From a checkpoint of a small mixture-of-experts model trained on Wikipedia.
Size: 10 layers, width 192, vocabulary 21255.
Training: a variant of SOAP for the experts, 4686 steps.
Below are experts of layer 3 (counted from 0) of a mixture-of-experts language model. Rows are named router (the router's row for the expert), gate (a neuron's input weights, with its number), up (a neuron's input weights, with its number), down (a neuron's output weights, with its number) and show model dimensions 0-191. Each number is 200 + 30 x the weight over its row's rms, rounded and kept within 0 to 999.
Before each expert's rows: "comes before" lists some tokens at least twice as common just after its tokens as in all text; "mostly gets" lists some tokens that are sent to it at least half of the time. This comes from a sample of Wikipedia text that the model never trained on. Tokens count by the router's weight.

# expert 0
comes before: " ", " |", " |\n", " JPL", " \"", " and"
mostly gets: ");", " —", " ;", "\";", " –", " ·"
router,204,165,210,189,156,175,254,186,196,228,163,201,209,169,248,222,171,200,177,215,195,215,199,215,164,191,147,214,227,253,252,202,194,183,146,148,229,233,226,264,190,195,203,224,227,213,244,197,191,195,245,250,168,139,164,171,176,215,168,222,222,164,270,214,235,130,189,229,222,216,214,238,172,236,179,198,258,178,189,223,188,174,227,232,188,206,196,154,192,236,233,223,173,166,184,210,224,220,235,244,255,241,202,194,196,157,203,208,198,213,279,197,149,194,196,172,195,241,215,200,220,196,183,212,200,215,160,187,245,233,219,192,200,212,205,222,200,212,158,145,172,226,145,203,224,163,215,184,217,173,172,126,141,228,269,215,156,217,216,210,176,170,179,189,230,218,221,146,181,186,174,236,207,172,219,138,221,185,201,238,164,206,208,227,190,214,232,233,170,189,220,181
gate1,136,220,178,222,127,212,211,172,159,169,168,212,138,216,208,239,232,208,191,165,160,211,217,219,156,185,203,209,163,172,249,172,219,266,231,179,265,207,157,220,214,161,216,186,262,210,181,190,209,221,204,149,256,221,230,166,153,194,226,184,213,195,166,252,193,200,212,189,279,237,225,228,223,225,185,197,204,169,166,220,179,267,162,213,199,199,219,149,245,153,194,182,211,197,234,201,168,244,214,199,206,220,158,232,184,203,209,212,220,195,253,202,232,223,188,177,241,189,179,253,203,201,202,213,229,198,149,177,190,209,204,240,146,232,212,228,174,166,185,175,188,198,200,210,211,233,247,169,233,215,205,180,218,209,143,180,204,293,224,190,180,239,194,263,155,209,186,178,215,175,201,193,197,205,168,137,221,214,135,232,204,189,179,225,211,205,186,205,187,156,212,182
up1,203,219,222,190,269,176,209,222,242,201,201,214,272,257,247,163,226,191,232,178,192,217,197,189,274,220,239,221,243,155,177,219,195,183,179,230,151,219,215,208,226,196,208,192,185,193,241,218,201,225,212,183,188,189,157,242,240,197,194,218,193,172,182,169,205,153,197,203,127,185,206,165,187,218,248,211,239,252,218,177,188,184,245,211,194,234,154,189,226,230,176,219,209,174,202,234,254,192,174,197,211,165,179,170,196,205,166,231,175,194,175,180,180,154,227,244,143,208,150,170,234,231,229,180,232,146,279,209,239,194,228,175,217,158,154,183,178,260,214,193,208,232,158,215,212,178,193,190,220,213,181,205,214,185,243,215,217,115,192,168,220,140,251,171,211,210,224,176,196,203,170,193,165,152,230,255,194,165,248,175,173,227,238,203,163,195,181,168,220,236,185,198
down1,211,209,208,201,168,180,168,210,214,198,196,128,213,193,210,201,186,157,219,183,192,210,206,230,220,225,195,197,201,243,206,226,216,207,184,219,218,191,178,195,191,165,242,220,184,236,154,228,239,110,161,215,284,148,239,182,200,266,210,208,232,149,181,214,150,207,220,187,225,151,214,214,143,202,142,206,230,218,184,143,172,222,242,210,227,162,133,217,234,175,192,167,169,189,225,221,199,160,167,256,224,239,198,223,211,173,234,242,192,188,236,196,208,193,179,161,197,189,115,211,151,195,226,213,211,224,203,205,171,216,240,204,206,205,239,223,186,192,212,176,156,205,203,189,211,178,192,240,190,191,255,168,220,184,217,206,243,228,197,233,185,218,252,222,175,239,184,201,172,173,128,172,184,221,222,225,195,203,181,148,206,158,203,210,102,203,156,210,163,170,161,218

# expert 14
comes before: ",", " of", ".", " in", " was", ".\n\n"
mostly gets: " album", " game", " song", " series", " band", " station"
router,267,176,254,203,133,212,198,180,223,195,196,205,216,130,164,221,177,214,190,168,136,218,181,206,164,188,202,209,186,207,211,211,168,237,178,220,192,222,185,236,186,207,180,152,183,229,238,101,229,151,231,221,180,190,219,199,202,187,155,175,245,189,187,241,186,195,159,231,239,221,252,250,236,175,191,169,193,175,232,210,213,200,214,193,170,234,178,205,178,188,174,181,204,144,228,271,164,191,249,201,192,236,264,181,166,199,168,244,227,194,238,182,173,202,187,159,166,195,205,202,179,191,180,231,241,187,207,212,236,204,199,175,232,199,172,256,152,201,170,167,194,230,168,191,212,148,203,137,173,238,200,183,167,150,228,184,230,208,208,234,205,222,221,208,165,200,197,192,91,179,189,246,221,235,251,188,171,203,167,216,172,225,204,175,199,232,214,218,194,218,167,182
gate2,143,149,224,189,158,218,216,114,202,197,204,212,182,199,207,221,210,204,219,156,183,153,174,219,213,197,265,201,176,183,125,175,111,244,184,221,181,263,228,196,196,175,201,168,179,200,239,160,177,228,195,206,152,203,193,210,188,220,237,218,175,160,225,179,152,201,250,271,192,198,227,220,212,217,207,193,237,204,172,143,206,224,216,195,225,143,226,233,263,194,209,216,199,196,206,185,207,206,186,134,170,161,151,196,177,194,260,201,202,186,186,216,189,193,203,247,258,172,187,221,195,240,166,209,217,201,216,192,207,216,195,190,202,180,151,176,168,255,216,173,207,157,169,187,233,195,159,199,169,173,231,282,216,234,155,178,254,165,206,247,259,218,161,196,211,217,232,160,170,173,231,187,204,205,223,198,223,157,194,161,211,234,211,228,206,243,202,182,209,210,203,198
up2,191,146,218,194,172,237,211,132,213,174,145,216,194,207,193,199,221,222,224,157,205,174,182,222,224,164,218,190,134,179,144,212,145,271,197,227,187,233,179,224,145,194,230,170,168,208,258,181,195,232,212,212,202,239,215,204,175,210,276,223,166,191,206,228,152,208,208,237,231,207,195,225,182,214,203,170,215,179,200,153,259,209,236,214,224,152,172,224,245,198,209,193,180,213,208,202,146,204,234,141,173,166,144,175,198,178,238,205,198,140,192,221,186,186,152,206,215,173,195,220,216,222,224,160,234,196,171,216,178,229,177,214,212,186,176,180,151,272,169,179,264,159,152,198,234,202,234,212,177,172,231,244,211,227,181,188,218,162,206,227,238,185,139,139,220,194,227,172,175,175,220,190,214,202,222,176,227,182,213,154,220,223,221,185,206,264,247,231,172,192,183,164
down2,176,254,174,286,195,180,201,179,200,217,211,170,176,210,248,171,210,226,236,178,195,172,188,217,196,195,217,160,192,134,193,182,196,187,162,210,161,206,190,229,222,228,219,186,132,186,197,201,216,215,276,242,196,199,164,175,241,152,148,194,147,184,229,253,188,202,200,194,178,223,138,216,226,168,176,183,204,248,224,193,109,262,178,221,218,191,188,154,223,207,228,192,124,201,179,235,187,171,179,201,200,238,216,261,192,170,207,180,147,205,209,223,179,232,200,179,194,260,192,146,222,191,198,181,153,174,151,229,156,158,222,201,195,205,188,194,199,217,215,187,177,163,238,246,244,198,220,167,137,229,222,174,148,197,210,228,228,200,209,188,164,191,196,195,204,176,249,230,197,177,138,224,207,240,219,253,190,229,182,205,238,211,232,179,207,214,181,213,218,188,179,246

# expert 17
comes before: " |", ".", "′", "0", "–", " |\n"
mostly gets: " million", " billion", " COVID", "untary", " twenty", "nal"
router,211,157,233,204,222,125,256,173,203,209,197,163,232,172,191,199,186,180,165,182,170,179,180,206,205,225,200,183,263,244,214,250,199,202,139,216,208,212,225,213,180,137,200,185,161,250,194,193,206,189,206,166,172,198,223,207,192,219,150,167,219,179,207,216,209,156,206,225,228,244,217,219,182,205,182,189,205,189,193,185,204,199,223,150,216,179,192,184,193,185,167,240,226,154,199,218,219,243,253,244,199,197,185,203,184,195,216,211,217,229,228,181,138,185,153,156,182,222,200,193,201,239,189,260,241,205,230,230,209,217,240,133,225,268,161,245,206,209,176,146,161,220,212,184,176,187,179,206,227,203,180,138,193,225,251,220,200,171,244,171,179,187,174,253,154,207,197,198,156,185,196,240,212,163,207,264,187,161,161,280,122,152,234,183,213,233,222,207,252,236,206,183
gate6,211,188,252,195,222,237,223,102,221,175,185,204,220,200,154,223,219,231,201,188,167,163,173,212,271,184,281,201,249,201,193,215,230,181,165,154,182,193,197,183,180,190,239,187,172,248,206,245,225,225,189,226,208,206,203,176,217,223,184,222,233,185,178,211,125,178,249,173,199,150,215,180,182,195,178,220,190,184,187,182,196,210,163,187,235,187,141,223,236,239,157,226,194,185,208,214,190,220,197,179,187,205,162,247,191,208,198,229,235,180,184,171,219,206,195,148,197,187,135,196,159,202,211,198,272,231,216,174,196,141,286,195,199,218,138,224,207,261,177,182,226,198,214,222,218,147,167,206,178,217,174,198,197,170,235,210,196,150,209,253,165,171,199,254,163,221,191,212,130,206,182,206,160,214,212,192,259,190,154,224,184,152,200,189,215,181,255,216,208,208,190,227
up6,184,217,99,227,155,186,172,265,203,232,206,216,169,198,227,161,199,165,238,224,191,233,221,153,173,204,173,189,201,228,204,201,168,206,204,171,222,172,214,231,181,213,151,188,231,126,226,155,204,198,221,190,180,229,146,200,228,182,204,197,205,223,235,241,252,248,184,265,201,225,155,197,196,196,220,140,247,245,182,199,181,207,223,163,183,217,250,198,127,175,213,132,183,248,179,194,182,197,188,227,209,166,238,169,208,204,223,192,206,237,213,220,223,222,208,253,198,194,234,214,203,215,153,194,172,152,217,238,176,246,154,200,192,165,195,216,209,169,199,250,142,198,192,169,224,227,218,198,207,174,233,249,218,228,186,214,238,240,212,158,238,237,220,146,213,180,181,174,252,171,236,221,210,195,131,176,192,193,216,158,206,229,169,234,235,185,166,184,206,185,195,172
down6,210,192,265,210,228,229,192,215,191,177,213,220,177,188,221,220,149,197,188,179,220,179,214,206,169,177,184,217,176,219,256,184,177,189,221,191,124,182,193,185,209,236,173,209,208,192,205,157,215,184,166,194,196,184,164,190,192,183,216,222,183,226,212,171,180,164,193,258,238,167,211,223,194,225,173,193,183,189,166,194,247,190,160,161,263,271,256,202,177,214,176,254,189,194,186,150,185,160,225,226,278,266,271,237,132,191,210,200,201,289,211,238,205,202,169,196,201,243,209,205,229,200,211,186,139,240,203,181,193,233,211,195,207,178,180,233,162,219,178,225,188,201,175,212,225,245,230,223,217,187,150,218,210,243,195,234,211,152,221,172,184,211,211,186,231,216,197,194,260,206,210,217,240,220,186,259,249,167,267,175,254,242,206,198,169,230,240,208,202,173,261,173

# expert 56
comes before: ":", " |", "\n", "==\n", " |\n", " of"
mostly gets: " Location", " %", " JPL", " Total", " Votes", "°W"
router,210,165,182,181,142,215,265,110,145,211,156,200,169,178,173,240,201,222,190,210,168,219,177,147,177,236,189,205,225,275,219,278,204,156,172,176,204,213,186,189,232,200,206,180,197,217,191,150,173,161,200,201,199,210,212,221,184,167,151,158,231,217,194,203,243,207,144,220,225,208,225,206,202,218,242,207,148,186,249,230,206,187,234,217,213,207,140,181,251,195,201,164,154,173,215,278,169,195,164,195,228,197,184,219,200,214,205,258,216,200,213,181,192,145,207,200,172,199,198,209,157,191,189,209,189,174,218,135,242,213,190,177,156,179,199,285,158,194,179,187,208,201,199,199,195,205,130,212,189,255,207,142,186,203,226,170,214,182,214,197,182,235,200,215,197,243,206,212,154,195,177,254,208,243,167,213,195,215,205,214,156,186,212,155,194,203,220,283,222,213,190,211
gate1,177,127,195,174,197,275,187,203,182,233,178,210,243,204,202,241,204,215,254,154,179,163,212,147,187,183,186,168,198,222,241,252,231,189,194,227,207,187,226,218,198,194,225,275,215,196,213,192,180,224,228,180,230,213,190,205,217,193,210,213,167,229,192,206,241,208,204,142,156,217,195,190,183,227,221,181,148,165,289,200,203,237,153,191,197,193,178,179,190,210,212,188,139,207,241,231,225,196,143,178,184,140,200,203,201,199,173,188,201,216,223,159,245,137,226,162,221,256,179,194,145,208,149,209,164,226,205,123,201,158,248,204,159,196,218,230,218,204,210,177,192,198,198,211,260,262,192,193,220,196,193,203,181,177,242,177,208,179,177,252,211,153,184,187,175,250,221,188,158,257,203,241,247,211,203,234,254,180,192,192,183,187,220,215,192,187,212,248,170,243,248,200
up1,246,186,196,238,149,147,193,170,210,192,249,209,186,182,202,181,197,212,223,236,200,186,223,168,158,238,165,199,229,181,137,156,215,164,185,138,215,223,153,154,193,257,213,119,164,166,178,210,238,233,161,177,184,215,218,281,181,194,171,174,244,177,202,189,198,202,209,226,281,144,160,179,212,178,167,226,212,235,194,205,219,146,213,236,207,200,231,230,213,242,221,164,210,166,139,195,207,227,210,206,192,214,177,188,219,213,263,237,227,241,185,240,165,224,202,210,174,199,219,203,231,190,207,226,201,177,137,249,179,192,207,183,178,209,167,222,216,229,223,226,165,167,203,221,202,165,196,193,187,152,258,166,192,216,142,214,198,221,236,217,178,211,201,187,218,210,222,260,212,170,214,180,148,238,212,187,185,223,231,211,161,242,185,169,205,197,200,244,261,152,176,208
down1,174,202,173,208,156,227,209,197,229,153,235,218,181,197,153,229,236,213,169,204,240,195,239,227,199,211,209,195,220,209,187,173,166,207,191,181,272,211,168,179,177,163,201,207,225,197,153,253,208,250,210,174,188,192,183,187,213,182,171,155,203,232,240,145,187,222,183,192,203,230,186,225,209,237,173,183,234,258,139,156,214,152,201,202,247,158,221,223,221,157,185,190,239,203,182,255,185,160,215,253,190,223,192,179,225,217,171,211,154,161,139,200,195,171,199,178,187,167,245,265,191,235,272,209,219,192,196,168,176,237,230,231,205,222,216,214,234,245,200,165,191,181,205,186,200,240,252,169,157,174,203,125,203,219,186,224,209,228,169,224,197,204,188,161,168,263,228,218,143,215,204,174,177,170,203,159,177,151,209,237,214,237,219,174,194,179,191,235,152,161,197,120

# expert 8
comes before: "0", "9", "5", "6", "7", "4"
mostly gets: " polo", " light", " gas", " ten", " jazz", " yellow"
router,240,156,222,168,204,141,232,206,187,239,161,255,219,158,231,233,162,231,136,165,192,200,213,212,178,218,143,174,225,254,261,232,197,238,142,199,208,238,200,206,219,153,173,177,143,221,232,160,182,144,213,187,170,187,193,198,195,191,178,178,236,192,207,236,234,162,180,200,259,246,198,203,176,214,207,202,195,195,197,194,204,179,213,145,206,168,207,182,226,243,199,189,172,150,206,210,229,218,241,227,234,212,232,209,186,186,208,235,205,230,231,159,185,149,145,184,216,242,202,146,198,205,180,254,213,169,181,235,173,201,185,163,176,235,187,223,213,205,155,153,215,171,153,190,179,198,149,175,232,225,241,178,165,213,229,181,189,181,208,185,167,211,201,227,152,228,206,135,174,169,171,224,248,182,237,229,221,171,192,251,162,164,220,183,219,250,215,250,213,240,220,160
gate4,145,226,196,221,216,208,247,137,223,144,183,178,219,225,235,205,159,212,221,230,135,162,249,177,216,228,166,224,211,254,301,199,231,169,183,212,198,241,215,165,140,258,129,220,229,196,196,182,222,194,199,202,210,201,170,216,209,209,198,189,205,277,178,173,207,204,221,235,197,208,217,168,211,219,268,161,188,229,160,194,145,191,189,174,255,221,214,203,233,168,237,166,211,138,220,236,207,222,215,196,222,156,222,170,167,253,176,226,183,215,195,225,221,217,179,200,187,213,147,191,157,169,154,222,252,167,219,170,199,210,200,201,233,174,222,227,178,218,218,199,217,176,205,175,164,198,183,173,144,268,156,176,226,229,204,172,196,191,174,134,231,205,203,164,214,212,215,185,171,218,210,169,175,177,220,195,164,253,202,199,192,177,192,249,179,205,157,179,202,218,186,192
up4,166,224,220,157,154,220,141,126,184,185,198,135,157,257,208,236,198,225,215,216,225,184,196,175,235,272,230,219,201,194,231,231,179,195,194,172,227,255,234,180,227,289,210,235,220,204,183,207,179,245,212,196,237,220,219,151,199,228,166,172,172,228,205,194,217,217,195,216,198,202,239,185,223,193,259,204,197,216,196,203,249,209,254,193,194,168,197,175,182,211,177,165,220,145,165,239,217,233,193,192,186,248,205,179,182,191,111,230,233,216,192,229,208,244,175,195,196,184,169,213,141,192,156,220,186,243,165,150,217,184,209,212,220,226,218,224,156,187,214,226,214,169,209,143,157,215,194,223,162,192,154,157,258,214,162,155,224,245,151,181,174,213,175,232,235,187,193,182,152,173,199,238,173,215,146,197,198,216,232,178,229,170,219,217,226,192,192,205,176,208,240,211
down4,239,177,227,161,240,171,180,194,240,142,201,194,175,210,202,225,163,222,185,167,196,205,250,173,195,192,228,206,192,179,175,176,144,161,190,219,178,178,155,187,177,215,219,230,221,208,146,187,186,189,162,180,188,239,228,221,196,175,157,223,201,174,204,170,124,172,250,140,157,238,193,189,218,146,221,235,233,222,124,218,181,171,197,208,222,208,220,193,209,143,198,224,172,160,170,204,227,205,185,211,264,129,217,133,187,227,190,124,208,207,199,201,211,220,232,192,225,213,271,158,261,148,211,194,209,224,190,196,186,163,205,196,214,174,205,179,190,194,170,209,237,217,181,215,150,194,242,259,214,176,179,198,191,207,154,197,222,207,181,210,182,126,222,185,218,186,218,234,217,266,207,226,256,184,224,224,199,175,171,224,172,246,203,210,203,170,184,205,217,204,118,205

# expert 35
comes before: "0", "1", "2", "|", "9", "8"
mostly gets: " looking", " buried", " Christopher", " Samuel", " Esp"
router,251,161,220,163,189,154,253,219,202,231,147,294,197,169,218,226,178,204,159,150,169,180,204,194,183,234,138,185,229,249,256,241,179,215,150,203,223,219,206,206,197,160,182,191,166,220,250,162,206,179,176,206,146,181,181,241,192,199,167,182,214,177,229,210,223,149,190,185,250,238,200,193,177,209,190,218,198,177,184,210,182,172,213,143,194,173,184,172,236,235,183,222,176,173,227,200,226,223,240,203,210,210,211,205,178,200,203,259,187,192,243,139,172,146,182,162,197,239,213,220,231,233,242,266,214,153,181,228,170,218,195,148,185,228,182,234,210,223,146,168,211,220,174,167,163,207,141,188,238,226,208,179,173,216,204,216,210,196,227,180,169,217,192,240,168,222,212,169,145,186,181,237,220,204,252,216,230,185,189,250,152,224,217,207,175,241,203,206,207,233,259,160
gate1,193,200,191,211,240,212,278,217,235,192,218,180,271,197,203,207,220,135,201,195,165,232,206,172,209,141,179,176,200,264,221,254,149,122,156,237,225,225,241,210,206,246,151,207,183,193,204,182,217,230,171,193,211,228,178,232,191,182,163,231,185,205,241,202,230,171,242,200,225,219,264,202,164,218,185,164,264,197,226,253,200,185,255,217,172,190,162,203,224,211,165,178,201,236,238,229,178,186,149,178,205,166,230,207,158,192,149,186,148,208,174,181,189,143,191,237,202,207,182,216,208,218,155,236,229,211,205,204,195,231,205,180,208,214,170,162,195,238,177,180,179,238,174,185,189,160,189,226,187,239,229,172,211,238,231,231,238,200,193,177,188,208,215,211,187,201,152,183,204,204,169,196,216,221,219,203,229,229,148,187,198,159,199,278,238,160,197,209,102,192,207,165
up1,158,158,187,176,167,238,194,185,181,225,242,183,214,246,228,132,140,183,169,177,223,230,173,249,219,186,209,144,175,185,235,223,228,191,195,230,205,191,211,197,207,213,195,207,236,158,214,169,204,244,132,252,215,195,208,188,183,146,178,217,191,221,237,212,242,228,168,205,221,165,238,160,142,176,217,251,217,211,191,284,220,254,180,189,189,198,170,198,225,197,141,198,174,194,207,187,212,202,187,201,216,225,173,214,149,243,185,220,163,141,157,236,218,202,215,238,162,181,198,159,205,163,220,213,149,210,173,232,207,173,228,181,204,224,157,199,177,192,216,154,165,213,138,225,203,213,188,227,258,182,173,211,221,270,213,157,222,205,198,191,141,183,169,134,236,250,175,175,201,191,228,203,172,221,229,241,218,231,190,212,213,155,242,196,238,197,172,228,176,201,245,194
down1,171,181,222,207,199,230,174,232,205,229,209,190,160,176,226,195,233,141,198,178,211,189,236,194,149,198,238,204,205,183,191,179,137,207,173,165,182,205,250,207,255,271,162,204,177,163,155,194,217,193,196,200,180,174,242,158,224,229,223,207,216,134,203,178,225,172,191,222,213,250,236,137,152,223,176,219,177,227,162,169,186,205,196,145,152,204,206,169,185,227,232,196,224,223,191,151,141,198,206,179,217,278,183,198,210,179,215,168,170,235,183,169,192,154,210,231,182,183,178,211,223,234,193,201,200,232,161,153,187,178,190,230,230,256,171,206,214,239,152,203,212,221,229,205,234,221,175,187,192,181,173,220,151,200,198,180,255,250,203,185,173,206,128,193,232,210,226,261,189,140,215,229,230,195,214,176,228,199,211,157,174,179,224,207,226,102,186,217,150,241,182,220

# expert 28
comes before: " of", ",", " in", " for", " to", " and"
mostly gets: " part", " north", " south", " west", " east", " List"
router,242,179,220,163,156,206,204,162,181,233,181,212,201,189,205,260,217,183,171,230,192,225,189,222,221,255,169,176,211,209,215,265,203,164,190,223,230,219,227,210,186,161,181,178,195,262,193,150,193,84,195,187,196,188,220,240,203,204,196,176,256,191,200,235,199,218,188,185,225,187,171,247,158,177,162,183,201,150,220,198,231,245,198,177,157,213,162,216,214,174,193,190,206,104,167,240,179,190,188,230,238,215,244,184,205,195,193,207,252,203,254,180,196,210,200,113,193,220,176,224,175,207,211,217,222,181,207,197,145,188,177,207,167,219,210,253,174,259,199,189,167,179,187,205,205,153,156,174,228,221,196,174,143,198,209,230,217,215,204,160,165,227,193,246,219,184,150,193,155,203,189,244,225,172,200,186,214,196,171,229,167,128,192,201,239,232,224,194,214,272,177,187
gate2,198,161,219,219,186,229,188,139,202,201,187,196,213,152,165,224,157,226,181,216,229,183,147,245,224,258,247,205,227,166,241,185,192,221,189,162,176,184,192,141,257,203,161,189,200,216,203,173,187,194,216,189,184,199,248,193,173,191,168,151,245,231,220,185,182,242,197,246,176,183,172,148,180,205,228,253,168,200,177,156,204,216,179,198,202,230,193,220,232,207,208,200,184,198,142,245,179,188,210,208,205,244,231,248,180,209,216,208,210,180,225,204,237,239,229,189,271,212,191,227,216,206,195,190,177,246,192,197,202,220,210,206,236,202,192,195,209,193,218,176,220,186,198,271,173,184,181,151,240,161,141,181,232,144,225,171,248,206,207,173,206,188,198,205,193,192,178,167,144,185,250,178,189,250,107,208,191,252,258,245,208,145,224,134,238,163,191,145,188,237,223,171
up2,164,170,239,211,232,212,189,209,238,219,193,183,195,178,157,182,197,128,195,215,230,171,177,225,210,196,187,244,224,162,295,192,235,220,221,181,155,142,213,128,224,202,165,210,162,217,187,162,198,177,202,205,242,171,248,246,172,234,230,168,254,173,228,203,196,226,233,241,194,163,139,189,156,196,211,242,169,167,174,174,191,180,125,173,184,202,190,227,216,213,184,214,177,219,160,222,124,211,190,208,224,253,266,222,194,203,242,197,203,198,243,216,219,220,206,187,261,218,215,223,176,202,200,219,203,243,179,222,194,200,198,205,216,242,211,205,219,240,223,193,194,208,252,269,190,191,194,183,226,180,166,197,214,163,232,178,205,166,172,157,205,191,192,215,231,171,182,187,184,213,227,224,178,235,119,206,211,187,213,215,220,144,203,149,262,210,227,135,203,222,225,202
down2,208,176,211,167,199,170,199,220,211,208,229,140,242,163,172,117,197,155,185,186,232,206,216,213,173,174,189,202,152,201,185,195,196,203,179,171,159,183,250,249,159,167,222,186,221,165,211,172,184,229,226,148,222,232,224,242,190,212,188,252,187,177,246,210,183,193,222,231,214,200,238,158,240,218,227,199,173,214,209,200,141,194,147,251,190,226,250,173,164,201,226,166,238,199,189,244,185,167,207,203,194,170,226,174,240,257,198,192,258,266,202,151,215,228,203,209,205,185,224,268,176,234,171,181,242,178,197,206,258,220,234,180,245,178,209,204,180,269,153,190,170,229,236,176,193,179,238,209,213,255,217,233,202,188,218,191,187,186,173,258,165,225,194,207,219,162,241,158,194,171,201,161,163,198,187,195,140,179,185,173,217,223,191,169,217,169,173,179,248,195,127,185

# expert 63
comes before: " ", " —", " \"", " W", " N", " No"
mostly gets: " |", "',", "\":", "–:"
router,222,110,233,175,182,222,225,189,203,218,156,208,232,132,215,201,199,205,178,203,193,179,190,213,183,239,158,220,187,228,183,245,166,206,171,207,217,222,138,187,176,185,199,205,176,207,215,186,220,196,225,173,189,155,185,183,182,221,206,208,206,197,182,273,163,161,190,247,264,211,194,195,178,210,185,225,166,143,243,213,200,210,203,192,203,192,196,176,193,164,223,206,210,187,204,214,175,238,253,181,204,225,260,207,184,184,174,255,239,247,252,153,155,167,223,203,174,212,224,228,177,190,182,229,202,206,219,145,162,243,218,181,181,205,218,209,237,187,182,177,147,221,222,223,124,213,160,153,207,216,267,195,181,191,264,187,227,211,226,222,228,233,217,213,214,244,170,217,178,138,135,228,189,203,187,236,198,197,169,252,179,188,228,165,208,302,201,177,202,241,190,153
gate11,184,184,195,181,247,197,214,201,199,210,187,214,222,153,288,230,204,195,243,201,194,161,202,186,211,223,223,136,181,214,203,172,182,188,176,175,176,181,161,234,151,179,215,255,221,182,228,198,196,154,135,203,213,157,174,182,199,197,179,205,207,244,172,244,206,155,171,241,212,214,211,174,252,237,170,210,209,182,208,206,203,242,147,232,174,142,230,185,205,195,199,242,191,212,164,234,238,221,153,243,254,208,194,206,191,245,187,165,230,274,183,246,138,249,216,163,220,159,206,227,223,197,186,183,213,207,204,150,199,213,213,199,213,157,180,225,209,207,190,118,197,227,149,261,233,177,138,252,216,187,174,159,186,213,227,167,223,179,165,224,187,237,185,167,214,224,177,208,191,125,189,189,189,174,208,233,199,199,234,236,192,255,255,172,185,179,186,178,207,184,228,214
up11,176,284,209,219,189,204,197,273,219,184,247,229,196,199,159,196,237,167,186,193,173,285,174,201,184,182,227,242,203,165,212,232,207,263,171,209,145,203,274,170,238,159,208,151,180,183,168,204,144,271,173,192,174,212,221,183,189,135,180,200,162,208,206,185,165,243,197,172,194,146,203,221,247,193,197,163,211,231,222,217,216,193,229,178,224,223,251,193,230,186,220,160,171,214,192,234,172,183,232,198,154,191,226,194,217,217,199,197,210,152,149,180,170,179,241,205,189,176,161,155,181,206,204,256,173,204,223,223,203,161,218,173,165,204,160,138,155,211,209,235,206,186,163,181,192,209,255,178,174,175,197,229,220,180,231,250,185,192,210,208,220,220,250,219,211,175,204,236,165,217,189,268,178,225,163,181,234,207,249,171,207,234,189,196,218,191,188,183,193,228,145,230
down11,214,162,200,219,237,214,120,225,212,188,171,188,199,250,142,247,192,203,219,206,192,224,191,193,135,154,200,179,183,227,226,222,200,190,207,214,248,227,239,209,147,235,193,174,166,234,212,183,205,245,162,164,178,164,180,218,199,267,229,185,193,173,210,233,159,177,222,258,175,245,177,241,194,190,225,193,191,158,239,188,259,205,200,195,242,157,198,184,208,237,201,179,208,118,206,190,227,220,258,249,278,227,147,220,222,153,202,195,232,164,213,216,198,192,248,173,272,183,203,216,199,218,189,212,229,227,220,162,199,197,217,243,166,221,194,213,214,204,242,250,206,173,184,193,171,192,192,168,234,193,176,179,167,161,223,190,201,228,228,189,200,200,144,167,185,210,198,165,186,194,207,169,207,135,217,161,169,181,257,230,153,157,188,233,161,251,202,190,205,241,202,208